From a checkpoint of a small mixture-of-experts model trained on Wikipedia.
Experts: 48 SwiGLU neurons an expert, 8 picks a token, a sigmoid router, a shared expert of 64 neurons.
Below are experts of layer 3 (counted from 0) of a mixture-of-experts language model. Rows are named router (the router's row for the expert), gate (a neuron's input weights, with its number), up (a neuron's input weights, with its number) and show model dimensions 288-383. Each number is 128 + 24 x the weight over its row's rms, rounded and kept within 0 to 255.
Before each expert's rows: a language model's description of what the expert responds to; "gets" lists some tokens that make up at least twice as much of what it gets as of all text. This comes from a sample of Wikipedia text that the model never trained on. Tokens count by the router's weight.

# expert 12
Quantity words, "of". "of" after quantity nouns like dozens, number, series, and quantifiers such as many, several, various, other, few, some.
gets: " of", "ing", " other", "able", "ive", "ed"
router [ 94  86 153 113 101 126 117 206 128 152 129  76  79 144 120 142 147 117 121 124 148 147 138 137 132 108  95 153  96 126 113  85 154 118 140 118 124 129 108 113 119 154 140 134  95 141 154 152 133 153 143 112 129  88  99 103 180 101 137 116 142 134 109 132 139 126 103 127 106 144 176 123 166 121  97 114 139 134 141 114 126 150 131 144 180 134 133 118 123 117 119 128 152 151 123 124]
gate0 [106 133 124  89 107 127 145 152 145 141  79 145 126 164 127  92 148 145  89 136 123 171 125 162 135 152 165 146  94 119 111 167 124 144 145 107 143 160  88 134 110 151 132 128 138  99 132 125 153 131 109 125 116 126 161 138 151 198 142 117 137 124 114  80 161  98 125 121 168 138 115  89 112  96 110 133 129  40 118 125 105  94 132 135 147 141 117 133 113 145 159 151 127 130  56 126]
up0 [151 144 141 140 148 135 140 152 128 141 144  95 135 158  73  98  97 156 124 112  94  95 117 134 165 112 109 122 133 120 134 122 115 138 167 136 105 112 152 111 135 144 134 127 130 175 109 135 153 135 134 170 139 170 140 129 132 115 132 179 144 120 134 189 136 127 101 125 113 134 127 108  92 115 130 124 155 151 177 117 162 182 128  99 113 133  87 130 142 154 110  78 142 136 147 141]
gate1 [143 123 135 145 106 118 157 127 132 122 107 142 134 109 146  57 133 118 162 141 148 145 164  85 132 142  94 147 143 101 137  98 167 119 121 142 142 177 136 152 174 110 101  95  96 167 122 171 122 153  84 130 183 111 141  81 147 124 113 127 139 138  80 151 150 161 100 110 129 165  85 102 142 173 114  97 132  89 134 146  86 175 114 146 154 132 143 132 171 102 138 164  75 130 163  79]
up1 [111 132 135 159 156 149  96  95 131 129 149  91 136 153 129 196 101 127  79 128 129 129  71 132 136 123 133  99 107 158 108 179 125 124 143 107 135 110  91  90  95 171 146 171 168 110 106 101 124  88 149 136 104 151 136 153 122 115 151 129  89 120 177 121 107 118 134 131 125 119 169 163 114 109  94 149  90 168 108 117 151  70 149 109 106 113 102 110  84 152 111 101 112 113  81 161]
gate2 [124 153 123 114 168 110 155 143 113 178  95 140 132 121 118 128 134 122 105  98 155  88 113 139 107 145 112 124 104 114  86 160 120 152 144 136 108 155 136 108 147 167  93 147 125 123 105 137 121 118 143  76 177 117 116 122 149 141  86 132 137 108 103 135 117 103 119 127 110 105 115  81 127 148 180 118 146 128 132 115 137 120  42 132 126 130 113 147 142 100 107 178 148 118 118 116]
up2 [124  78 165 162 115 153 134  83 111 178 147 166 133  91 133 143 119 107 117  88 139 120 101  81 151 159 112 114 129 164 112  98  96 132 136 178 134 119 125  81 133 126  62 101 131 153 142 166 108 134  91 134 141 141  93 105 104 105  97 132 144 102 139  93 106 138 133  92  97 156  95 125 107 164 154 143 176 128 173 164 108 155 117 155 143 110 129 137 158 146 106 138  53 140 116 130]
gate3 [139 135  99 152 106 155 103 120 143  93 111 106  92 120  83 144  98 135 108 105 162 128 154 117 183 143 153 132 137 104 103  80 169 138  93 143 131 145 113 145 128 125 143 152 123 121  60 126 124 135 139 135 119 129 158 114 103  98 124 145 149 143 130 110 139 146  97 151 132 121 140  92 133 120 132 171 102 172 153 119  95 115 119 143 110 139  96 143 137 141 132 125 107 137 141 119]
up3 [107 149 132  72 143 118 111 145 122 128 138 129 143 123 148  98 129 117 132 148 102 125 110 179  90 134  87 160  99 144 166 171 120 105 136 118 155 135 153 147 120 102  79  92  96 102 201  78 124 138 154 167 141 116  98 142 167 137 159 142 151  99 139 155 112 130 163 122 143 127 136 166 163 112  93 117 160 138  93 121 138 121 129 122 125 108 133 137 142 139 102 135  83 118 123 114]
gate4 [138 153 118 157 108 134 120 107 152 128 142 119 133 135  88 136 145 118 105 154 112 132 163 175 116  81 104 155 131 129 101 112  97 146 141 102 155 131 126 120 134 110 136  98 117 114 138 104 137 134 112 139  97 118 120 125 133  76 157 153 130 141 104 142 153 148 126 142 159 159 145  96 120 136  92 145  99 154 123 100  89 133 198 145 145 174 114 145  91 131 108 122 116 101 127  99]
up4 [139  74 140 164 118 115 120 137 149 155 120 153 144 131 174 149  91 134 121 100 108 120  88  86 130 151 144  93  92 164 134 137 164 103 145 177 122 146 106 130 114 130 118 124 162 122 109 124  96  94 160 128 177 140 124 125 157 154 145 107 112 129 135 115  90 146 148 146 101 102 114 126 146 127 120 122 120 142 128 121 131 147  69 143  90  86 136 137 149 124 163 145  94 173 151 148]
gate5 [148  99 176 135 112 156 110 102 115 126  80 143  72 143 132 135 137 125 145 129 140 144 164 134 121 170  87 114 142  99 104 123 183 148 144 150 144  94 145 163 158 130 125 135 123 137 142 131 122 128 174  95 132 105 139 120 111 138  99 126 102 137 127 140 175 115 141 136 162 120 148  77 127 154 127 155 164 118 120 133 123 110 154 113 100 130 120 149  92 160 131 121 146 175  93 138]
up5 [101 137 131 108 155 159  96 124 133 145 159 131 154 140 115 138 118 161 117 160 166 157 103 130 138 105 144 180 145 123 114  93 118 178  88 123 128 151 142 134  83 136 116 145 140 106 144 146 118 149 132 110 136 113 108 141 103 103 117 166 141  79 140 144 117 158 121 154  63 118 110 159 144 141 120  82 128 126 148 158 132 115 115 136 170 136 100 151 223 107 148 120 165 125 141 129]
gate6 [135 159 127 113 133 129 147 102 130 121 119 170 116 160 149 107 110 145 109 148 158 111 128  92 108  95 133 142 181 150  92 139 162 113 157 116 126 137 138 129 113 141 130 134 116 163 182  98 130  98 136 108 122 107  97 103 149 105 128 136 152 137 115 138 153 124 125 107 100 127 125 157 122  87  79 173 142 128 166 106 139 168  83 112 144 142 149 131 104 120 107 154 157 117 145 172]
up6 [118 129 174 105 127 159 139  92 121 174 121 114 158 101 107 178 160 126 130 153 149 151 114 145 143 151  95 138 138 158 142 187 117 160 176 155 107 137 110 102  99 166 115 148 132 142 138 127 121 132 125 105 107 121  98 106 150  83 180 143 155 106 143 137  89 113 153 131 122 136 137 168 138 135 120 133 116 109 174 144 154 126  95 118 107  97 109 128 150 124 150  76 127 116 108 136]
gate7 [129 112 121 141 119 171  96 161  96 161 105 130  84 163  98 114 109 130 109 128 111 129 122 114  96 151 148 119  75 109 137 104 137  86 140 173 144 103 139 111  90 113 108 131 139 123 121 161 102 128 123 153 127 144 100 163 141  77  90 131 172 137 105  89  89  96  99 105 102 136  89 144 160 123 138 111 144 119 154 128  92 148 166 104 139 161 140 121  77 141 128 110 158  96 123 146]
up7 [122  95 128 156 124 157 120 160  98 114 130 151 125 174 135  94  77 107 146 121 116 127 135 142  76 173 158 147 119 107 144 113 172 107  79 217 129 121 145 107 111 123  92 137  81 159 122 175 112 112 142 145 121 133 110 139 107 116  98 131 162 155  97 114 123  92 112 110 143 157 141 113 138 113 143 128 130 134 176 128 147 125 145 121 154 146 142 136 135 132 156 136 154 115 107 118]
gate8 [100 145 146 130 156 108 133 116 143 139 175  84 122 130 143 117 174 132  99 115 169 146 120 131 158 136 156 122 121 203 148 145 139 121  88 128 112 114 131 114 111 162 163 128 138 124 128 118 105 130 133 143 141 129 151 132 140 142 152 144 159 123 163 117 157 136  99 113 147 101 151 154 177 157 114 141 119 127 114 116 211 118  97 159 145 108 130 129 142  97  94 178 107 146 162 145]
up8 [109 142 121 162 187 113 142 108 106 127 150 105 102 119 134 134 148 128 149 123 159 156 135 140 172 125 150 115 179 185 160 130 131 118  75 128  91 136 133  96 110 150 150 141 140 102 130 111 119 123 106 133 138 101 150 150 163 172 135 124 158 127 147 127 164 127 135 139 127 123 121 154 146 130 125 179 102 122 148 136 167  96 111 136 152  92 128 124 128 129 149 183 111 149 215 174]
gate9 [112  91 104 135 131 116 117 169 103 159  81 137  97 129 128 122 152 130 126 117 116 159 136 151 154 128  88 127 149 115 172 125 153 108  89 134 144 150  96 105  90 148 131 113 113 105 103 104 155 115 107  91 114 163 142 115 105 141  90 120 131 127 134 167 122 163 135 132 135 181  96 127 100  79 127 150 131 118 144 144 126 123 106 134  97 119 104 118 103 101 111 116 126 126  98  81]
up9 [131  92  94 122 111 152 118 118 149 145  63 137  83 139 152 106 120 161 112 120 140 111 136 147 153 135 106 116 130 108 176 167 159 119  73 128 159 157 118 159 156 153 136 121  92 126 108 152 129 110 140 138 141 143 114 138 116 129 107 130 107 143 126 153 178 171 125 134 146 167 123 116 146  91 139 126 136 109 124 167 140 149 116 162 128 117 118 114 104  82 150 150 140 150 130  96]
gate10 [110 126 169 138 150 141 117  90 158 158 139 126 144 149  89 117  94 156 100 114 136 153 168 145 166 165 101 107 157 113 120  95 157 122 128 128 107  78 134  84 115 148 109 158 105 130 149 122 136 189 125 164 158 103  88 137 125 116 144 132 144 102  88 124 120 135 134 153 160 133 112 126 141 116 113 127 116 141 158 151 121 145  98 148 173 106  82 110 147 106 162 105 114 129 125 129]
up10 [130 111 101 110 157 133 135 107 141 159 149 130 142 124 137 101  91 170 134 140 129 146 115 138 181 133 154 103 169 119  68 120  88 169 144 104  81 127 148 141 152 148 143 118 122 135 122 167 157 150 123 125 132  94 116 128 113 153  93 114 136 105 138 191 153 162 140 112 133 162 110  99 141  73  98 112 160 135 130 131 156 148 162 140 145 117 113 142 136 111 187 101 157 120 144 167]

# expert 38
Adjective suffix pieces. Word-final suffix pieces like -al, -ic, -ary, -itional, as in fatal, elementary, traditional, plus a and words like especially, particularly.
gets: " a", "ic", "a", "al", " the", "s"
router [115 142 145 124 104 131 146 127  65 110  89 109  95 138 148 152 144 148 166 122 131 158 133 145 102 146 142 133 134 112 114 110 118 163 149 116 170  91 132 142 117 144 139 110 138  99 160 128  97 119 128 102  92  85 125 105 143  95 130 115 126 122 135 137 146  81 116 108 128 105 131 102 135 113 138 128 122  90 136 103  93 104 116 141 123 149 161 140 151 138 110 103 144 130 117 136]
gate0 [124 127  95 161 113 157 158 117 137 107 138  91  95 169 147 108 155 151 137  93 126 146  99 143 104 142 150 143 146 130 107 159 135 146 102  89 146 107 116 121 151 134 176  91  69 118 112 128 127 115 142 118 123 131 134 165 179 133 151 117 141 129 135 165 154 152 118  88 132 125 134  88 120 152 109 120 132 105 199 162 112 111 120 116 154 140 113 122 125 123 126  79 157  89 103 152]
up0 [114 117 133 110 135 147 113 142 141 158 150 170 157 131 119 143  85 124 109 145 133 150 166 152 181  77 123  98 117 141 138 130 129  88 169 153  92 175 164 148 142  96 109 153 152 146 104 147 125 121 113 143 100 149 105  85  89 142  63 152 142 130 101 139 143 133 124 126 115 136 139 192 129 136 126 110 128 137 133 124 152 141 127 141  78 122 115 150 124 120 116 160 108 121 110 120]
gate1 [121 131 160 128 128 110 161 139 124 127  99 105 116 131 109 127 130 141  96 146 141 155 156  79 116 139 139 130  83  94 105  96 143 122 149 168 153 132 138 105 128 118 138 126 142  98 150 138 122 160 149 135 134 141  99  72 165 125 126 122 162 147 170  97 129 105 103 125 137  83  94 115 176 106 162 144 125 122 137 122 147  96 126 155 110 165 132 135 121 114 132 160 120  95 122 142]
up1 [ 91 128 138 127 139 129 122 119 140 144  95 180 113 148 126 171 119 168 147 180 165 142 138  89 155 133 124 101 130 101 176 106 148 128 123 122 155 153 116  98 106 147 108 100 131 149  85 133 145 193  93 160 139 117 121  97 126  86 117 112 123 150 136 137 161 105 116 118 111 112 134 109 139 153 123 165  98 151 114 162 107 150 128 105 123 178 126 141  98 110 142 178 146 124 129 159]
gate2 [105 140 136 148 182 136 138 103 117 139 128 137  88 106 163 105 116 184 118 151 144 130 155 125 124 113 155 143 133 156 132 133 128 118 108 101 162 117 150 159 126 120 126 141 118 130 113 109 129 130 129 111 146 115 103 105 172 113 110 116 126 128 131 176 161 135 103 147  92 109 156 141 146  72 124 141 143 111 139 139 132 128 137 140 144  80 127 134 108 147  97 114  96  93 133 153]
up2 [100 164 148 131 152 131 138 100 105 137 145 122  93 116 155 123  91 140 159 164 127 169 172 115 108  72 144 144 135 125 143 153 119 115 146 146 144 137 114 166 136 127 132 118 106 143 133 123 112 149 124 166 134 122 120 153 106  72 123 118 106 137 189 123 146  79  99 131  89 124 114 137 111  91 122 151 163 104 138 171 126 138 136 124 151 124 143 121 128 180 136 105  64 122 114 137]
gate3 [116  81 133 126 141 119 123 161 138 105  93  97 117 151  97 160 125 126 143 156 130 112 113 108 140 176 121 150 138 137 130 117 152 157 105 139 162 136 135  86 116 138 137 182 155 122 178  94 140 135 125 154 142  94 144  93 152 134 153 129 131 126 103 130 133  82  96 101 173 128 113  91 119 168  88 163 159 141 140 137  94  97 107  89 113 116  99 129 121 124 145 125 145 120 158 115]
up3 [110 129 127 106 156 127 105 117 180 134  77 120 122 123  96 116 119 122 149 176 119  94 116 126  98 187 142 135 134 107 141 128 117 156  90 165 122 136 141  85  88 115 130 101 147 114 139  97 194 140 147 176 124  90 140 113 131 144 186 130  98 112 117 148 145 102 144 172 136 146 127 135 122 113 108 108 125 120  97 138  95 109 108  99 146 123 122  97 130  89 166 145 123 137 130 141]
gate4 [133 112 126 119 112 102  86 119 129 156 148 100 145 102 116 162 150 129 169 157 103 116 206 124 171 171 105 123 131 177 108 105  95 143 153 142 122 109 146 103 122 141 202 128 121 116 136 139 105 121 141 118 115  95 105 147  96  75 126 115 132 129 152 120 150 123 144 129 150 140 159 134 121 129 125 157 171 155  82 118 129  71  95 120 131 126 128 120 132 170 158  80 109 110 138 140]
up4 [132 126 161 168 162 162 153 141 111 121 123 155 118 159 140 121 113 163 100 103 137 142 116 119 134 100 156 146 139 124 123 149 142 103 143  88 108 145  81 148 152 131 111 160 173 137 155 114 103 120  96 125 154 154 145 101 167 175 115 127  99 150 105 110 141 149  94 143 127 130 113 152 162 137 131 153  92 140 126 123 104 155 140 135  92 147 138 144 138  99  93 144 150 144 102 109]
gate5 [173 133  95 120 148 148 166 143  91 142 159 130 123 116 106 183 122 158 163 129 154 113 148 123 134 119 131 111 131  81 108 132 145 166 131 121  93 118 102  90 129  96 113 137 140 115 129 149 107 123 127  98 112 179 131 110 133 123 128 140  87 134 130  94 137  94 126 131 103 157 131 146 160 105  98 147 135  79 138  97 122 110 132 115 116 159 156 113 133 142  95  98 135 129 117 124]
up5 [139 106 120 140 134 146 154 161 124 153 145 197 114 109  75 159 179 142 139 171 137 126 155 155 138 119 150 157 141 101  82 153 100 172 119 111  99 137 101 106  89 114 122 151 130 122 128 162  98 116 159  71 114 168 114 138 162 105 133 149  77 117 141  95 152  82 142 115  93 146 121 147 123 144  87 142 127  98 157 125 135 100 146 128 141 148 164 128 137 124 106 110 117 129  98 146]
gate6 [135 145 100  73 129 147 120 105  85 135 131 138 125 113  92 100 151 105 139 143 149 111 173 125 117 143 118 111 145 163 164 135 125 132 110 134 151 155 131 137 153 134 136 141 133 117 167 158 135 156 120 122 133 108 130 156 168 152 100 115 142 128 108 129 130 139 127 132 147 156  85 106 111 109 120 165 138 103 161 119 114 137 105 138 117 119 135 132 136  95 104 104 115 102 155 121]
up6 [146  93 128 150 133  96 140 137 149 101 109 143 100 120 141 180 183 106 120 134 100 116 124 102 132 108 137  96 103  93 102 135 123 126 170 117 109 122 112 127 123 120 131 146 160 118 100 114  79 100 124 136 108 137 143 111  61 121 148 126 141 137 165 119 107  87 122 124 128 118 144 120 140 173 169  82 146 118 112 161 156 111 142 123 163 147 150 137 118 117 110 151 166 134 128 132]
gate7 [107 116 133 148 145 147 133 168 109 137 129 130 115 120 113 121 147  95 135 106 102 140 152 152 139 170 142 135 119  85  67 139  77 191 115 150 159  70 143 130 136 156 131 121 122 108  70 125 109 100 132 138  64  80 156 112 166 135 122 130 131 150 123 115 122  99 121  82 143 127  89 113 160 122 167 133 154  78 146 158 112  93 137 139 114 149 158 130  86 141 107 141 137 107 108 157]
up7 [ 98 156 140 131 161 156 155 145 102 155  78 146 115 101 116 109 115  74 114 103  99 138 146 153 125 133 113 147 141 139  96 148 131 158 152 130 170 108 150 150 147 128 120 114 121 127  74 124 147  90 136 101  75  59 139 114 154 145 134 138 118 144 128  91 125 103 109 110 161 141  85  99 157 129 148 129 137  69 142 192 120 121 140 120 123 153 132 147 132 149  99 144 127 105 118 145]
gate8 [129 101 112 141 150 124 197 133  91 122 147 113 169 145 103 178 112 151 131 141 168 108 139  91  62 146 150 168 139 136 117  75 185 105 172 154 164 143 129 164 142 103  89 184 112 124 161 144 117 131 120 123 146 115  86 119 104 119 100 164 128 154 157 126 102 160 147 125 107  91 143 166 137 146 124 130 120 147 151 129 179 183  95 147 147 116 118 149 166 135 154 115 102 140 126 147]
up8 [106 147 111 176 115 109 169 118 134 128 110 112 139  98 124 120 160 123 148 148 152 174 159 128 123 139 133  94 139 113 123 114 136  97 123 138 140  96  88 173 126 154 192 146 169 161 115 103 128 126 156 143 131 121  93 108 172 152 116 119 149 116 168 152 139 129 115 135 167 124 138 117  65  83 148 146 166 168 173 133 117 125 125 123 115 141 156 130 123  95 134 159 128 145 110 128]
gate9 [127 107 132 134 147 121 195 107  88  96  97 160 131  98 123 180 134  98 182 163 128 169 134  88 130 165 106 141 136 139 135 102 122 136 116 141 131 111 146 104 138 136 149 161 129 150 113  90 104 106 127 141 117  87  86 120 158 124 118 145  84 137 141 119 125 136 105 142 134 139 139 130 196 147 113 137 102 102 136 151 109 122 145  94 157 132 138  87 131 146 127  97  93 149 181 144]
up9 [100 127 127 107 114 149 146 137 110 137 153 169  99 108 119 104 158 108 131  78 125 120 149 132 127 115 131 162 120 111  93 135  99 167 141 157  83  92 115  93  92 136 108 141 169 176 138  92 111 140 122 165  71 110 127 135 148 116 137  89  84 139 133 131 121 127  80 154 142 139  89  76  96 114 139  79 135  93 192 105 143 122 138 134 115 139 111 109 107 170 105 117 125 100 119 112]
gate10 [126  80 109 131 159 123 123 141 114 158  97 106 121 146 159  70 145 158 124 143 123 146 102 130 153 141 132 157 160 119  74 112  94 153 157  99 125 116 135  91  76 182 157 119  93 112 124 134 122  78  89 107  95  89 126 153 123 119 122 137 105 129 133 121 106 132  83 147 129 122 170 141 145 126 125 150 118  79 153 130  85 143 106 135 140 129 151 149 113  65  95 141 172 124 120 175]
up10 [114 120 136 157  71 133  81 116 130 128 152 152 129 104 136 147 132 130 153 128 103 139 148 151 121 109 106  95 102 122 148 136 156  94 103 132  91 128 126 131 166  95  65 152 131 104  96 134  95 118 148 152 176 160 130 103 121 118 108 107 132 130 113  96 139 101 158 145 134 172 110 128 142 136 151 119 157 146 103 154 171 120 117 104  91 126 122 107 166 150 145 112  88 132 172 114]

# expert 24
-ation/-ment nouns. Nominalizing suffixes and process nouns, often inside a longer word, such as concurr-ency, degrad-ation, ext-ension, construction, development, junction.
gets: "ation", "ing", "ment", "ion", "ated", "ance"
router [121 154 130 111 140 130 162 124  91 146 131 121 122 134 169 121 142 149 101 140 133  52 137 167 152 148 132 154 150  96 110 156 110 114 130 117 117 108 153 165  84 154 136 126 106 117 142 127 102  96 108 140 150  75  96 137 135 187 115 134  87 140 103 151 108 170 117 103 112 104 135 117 144 100 127 144 142 154 130 176 135 108 115 124  61 139 142  92 128 129 105 122 130 111 156 129]
gate0 [104 179 168 144 134 171 144 160  82 116 114 147 138 129 165 124 102 157  92 119 166  90 153 119 188 110 141 191 151  96 133 156 124 149 107 117 181 141 130 148 124  77 114 153 149 127 161 109 128  91 167  94 116 121 102 167  99 188  95 126  99 143 133 179 118 175  88 112 159 106 126  90 143 137 115 127 111 125 124 148  98 126 133  82 139 140 133 137 134 142  90 122 119 130 163 141]
up0 [142 113 164 106 118 135 104  79 102 123 154 144 146 141 103 165 150 134 133 101 165 157 120 155 123 103 154 123  97 148  89 152 104 142 127 157 123 138 133 137  85 152 143 105 109 143 136 130 117 101 147 117 118 103 111  99 145 144 107 134 130 176 125 157 155 124 103 182 144 128 152 125 147 131  95 172 105 134 135 109 105 135 158 144 112 104 142 123 108 118 135 120 147 127 170  80]
gate1 [145 120 145 174 168 139 147 126 131 156 115 153 115 157 132 116 128 121 130 181 188 118 181 133 121 123 174 163 114 139 119 136 165 149 129  75 127  99 154 100 116 136 162 130 155 156 155 120 118 132 174 111 130 151 109 192  88 105 162 132 156 104 142 152 124 118  98 164 117 111  91 150  73  67 129 152 154 136 174 132  94 139 126 128 158 104 122 153 144 161  95 131 136 130 139 144]
up1 [131 163 106 111 160 122 104 137 154 136 107 131  79 126 139 117 161 117 128 119 144 113 174 115 117 112 103 145  89 102 111  90 127 137  98 103 126  86 133 133 122  90  78 135 178 134 120 169 137 129 139 112 122 126 115  66 156 155 115  86 124 127 113 138 117 132 100 112 114 148 157 141 148  90 104 116 128 115 112 145 108 140 169 117 113 126 140 144 161  81  84 115 160 154 123 148]
gate2 [ 86 134 116 125 154 114 134 117 138 156 108 121  89 153 166 200 151 175 142 147 162 110 134 145 150 109 146 160 139 158  90 157 140 151 104 131 124 106 168  89 116 138 147 138 147  96 153 162 160 135 136  77 139 116 124 120 115 152  93 150 158 156 142 139 121 149 136 125 162 108 144 141 107  76 152 145 165 155 152 130 158 112 165 108 102 139 171 134  96 168 142 142 137 129 145 144]
up2 [176 124 137 120 163 154 151 127 139 102 143 116 101 156 138  96 139 149 115 102 118 137 109 129  72 158 169 117 166  77 185  89 133 126 110 126 140 133  98 141 144 125  99  90 154 154 155  91 103 124 130 118 101 145  84 135 146 145 128 146 118 113 103 160 130 109 146  90  95 111 118  89 111 134  92 134 109 117 130 146  89 134  96 144 133 128 122  97 139  88 144  98 154 141 116  87]
gate3 [132 136 147 116 156 152 127 154 120 118 122 124 119  97 152 103 162 135 122 110  73 129 147 140 123 162 125 133 130 164  80 139 131 134 115 114 164 109 157 137 104  93 131 137 109 159 161 112 108 152 137 137  84 120 122 116 124 121 140 109 122  90  96 130 142 118 121  99 148 125 104 135 134 152 130 125 129  79 175 131 130  89 165 114 118 131 115 161 111 138  83 104 116  88 175 125]
up3 [158 142  89 146  95 145 138 134  90 118 106  96 134 166 140 129 128 108 151 127 142 100 149 141 109 159 103 108 132 130 104 118 175 133 117 149 160  72 141 116 125 150 104 126 157 115 110 128 116 157 146 168 171 163 107 164 100 175 102 104 151 149 128 129 143 140 141 105  83 147 133 149 161 100  78 111 146 133 126 139 122 132 147 115 104 145 119 148 127 121 131 113 116 110 129 121]
gate4 [149 145 166 137 156 106  95 158 135  92 122 131 154  93 151 119 150 150 114 143 140 116 176 106 159 140  91 145 151 135 104 103 157 124 131 135  89 160 104 118 111 119 109 109 159 114 144 141 111 131  98 103  94 135  97 103 148 209 127 104  85 129 110 138 137 154 134 133 161 136 168 144 187 133  90 123 119 197 159 130  95  78 117 146 123 101 155 153 120 149  96 152 104 113 129 138]
up4 [154  93 124 161 121 146  83 111 107  89 126 166 137  93 125 133 147 115 149 144 167  94 117 116 183 143 111 139 179 137  89 112 164 151 123 169 108 148 114 128 115 178 130 117 122 126 107 172 116  90 132 125 139 127 124 135 118 165 139 112 111 127 158 138 111 132 115 141 139 128 151 181 126 110 114 137 158 187 127 151 144 151 117 175 155 102 109 109 110 111 126 140 114 127 145 142]
gate5 [143 118  94 137 132 112 142  89  99 157 103 131  92 142 147 144 180 134 143 137 169 139 153 151 113 179 139 133 103 119 120 143 133 167 148  78 105 149 174 111  95 127 165 106 140 142  95 139 120 134 121 118 107 141  65 124 129 109 143  95 124 109 101 144 120  99 132 133 104 143 166 112 148 125 130 148 129  92 147 107 135 101 166 118 151  75 127 167  88 101 117 145  96 150 122 110]
up5 [144 166 115 184 140 103 122 101 114 155 144 136 109 133  98 166 170 125  86 170 163 124 142  78  97 143 124 118 136 146 127 152 122 121 137 119 131 174 143 143 100 160 134 129 119 163 115  94  77  96 135 129 112 142  75 140 130 156 115 163  79 131 108 121 120 133 125 142 110 139 144 128 116  92 153 133 146 138 116 108  98  78 133 143 122 148 121 152 119 151 128 140  69 159 143 137]
gate6 [ 93 122 164 165 122 150 113 122 108 154 105 154 141 138 155 113 123 108 163 117  94 161 150 115 122 155 155 111 135 144 114 127 159 138 149 171 136 130 171 135  97 148 135  83 162 145 121  88 126 141 111 135 159 148 108 134 129 121 154 145 115 136  89 156 117 107  52 140 128 153 144 103 173 136 121 170 133 134 119 139 116  78  98 141 144 106 151 135 119 128 133 134 135 110  92 102]
up6 [130 137  83  83 146 114 146 144  93 114 126  99 137 145 103  99 142 148 114 116 138  97 142 137 102 112  84 149 111 124 148 132 135  99  92  80 107 113  84 146 142 147 166 148 122 152 169 146 135 112 167 168 122 111 179 161 135 137  92  81 124 151 139 115 152 101 133  70 121  71 132 127 129 153 115 100 142  97 157 120 132 181  99 157 102 129 121 143 130 107 104 146 135 136 153 123]
gate7 [102 105 140 110 141 128  93 152  99  90 175  62 106 119 130 121 129 118 165 139 159 117 157 144 147 147 160 135 179 136 126 107 145 147 114 144 122 140 145 142 149 118 183 158 121 115 121 148 133 138  88 124  96 125 117 147 182 134 151  76  92 152 152 135 174 143  89 121 114  94 125 124  73  81 111 122 152 121 117  92 170 152 108 167 109 145 162 139  73 151  96 128 127 151 169 134]
up7 [175 161 144 142 125 160 124 143 149 155 125 131 168 151 116 113 132 125  98 147 130 135 139 120  81 155 113 101  87 175  77 108 134 117 124 135 120 110 147 152 129 118 119 131 151 137 138 137 124  83 162 144 188 117 127  98 110 126 108 145  99 102  85 152 162 118 115 137  91 149 113 148 168 198 126 152 137 142 119 137 125 125 135 157 128 116 140 164 134 120 129 133 141 143 143 124]
gate8 [116 125 109 100  55 163 166 119 100 151 149 134 137 153 137 170 131 135 167 104 176 115 132 128 162 103 134 137 112 136 112 143 120 111  82 124 135 125 109 125 107 158 125  85 133 143 150 129  80 160 131 103 176 155 145 145 143 155 157 135 140 155 111 157 119 123 133 102 125  93 103 109  89  93 110 137 145 118 181 117 126 121 121 163 128 157 150  69 102  87 127 126 123  99 116 155]
up8 [153  84 124 154 166 139 128 166 184  90 114  99 140 103 121  73 121 117 109 140  91 144 159 120  88 146 114 108 164 113 131 131 173 145 179 117 105 144 160 135 159 121 139 147 146 112 124 129 179 109 111  95  95 138 123 102 111  79 110 113 110 115 118 103 166 132 136 155 137 121 138 100 146 123 138 178 133 132 104 141 116 136 101 124 148  90 131 190 134 167 145 149 155 119 146  90]
gate9 [140 119 165 135 125 135 169 117 139 104 125 139 151 142 157 102 147 170 153 152 128 107 125 117 102 140 103 140 140 137 105 109 144 155 104 159 112 114 137 112 173 167 144 154  96 117 163 163  87 139 126 107 143 122 155 119 130 131 142  98 120 113  90 128 115 112 116 115 116 142 168 142 129 158 120 171 158 166 141 130 119 125 125 142  87 137 122 157 149  84 111 104 138  91 182 147]
up9 [137 135 124 135 153 103 140 145 151 174 125  91 187 144 108  92 113 120 156 130 136 130 115 130  97 103  91 114 135 111  92 141 132 115  92 128 113 117 131 115 145 161 164 121  93 127 111 135 104 151  87 117 176 125 172 111 139 109  84 115 104 115 131 122 109 149 163 100 151 114 144 170 149 151 153 153 124 156 119 159 107 139 135 147 149 109 117 176 195 134 139 154 155 135 110 156]
gate10 [152 132 116 100  75 111 120  99 111  75 157 134 160 112 159 136 139 130 121 137 108  67 157 128 161 140 152  88 135 134 135 116 155 129 123 129 147 163 158 122 127 132 131 117 118 140 125 128 108 107 121 121 194  63  94 177 138 118 125  68 103 106 120 170 139 142  93 154  73 121 110 136 154 140 127 144 141 119 111 134 122  94 122 103 136 105 121 126 138 144 161 121 134 137 149 127]
up10 [145 105 115 149 147 153 131 136 138 137 109 148  97 156 120 107 134 148 130 160 103 174  87 101 134 114 139 177 121 113 131 155 128 131 156 149 100 126 121 134 153 146 117 146 154 108 133 148 160 132 146 165 105 173 186  77 119 107 115 152 137 154 126 126 123 128 182 104 151 133 150 117  73 105 127  98 121 101 126 114 147 132 135 134 114 160 114  92  96 116 113 114 105 110 124 110]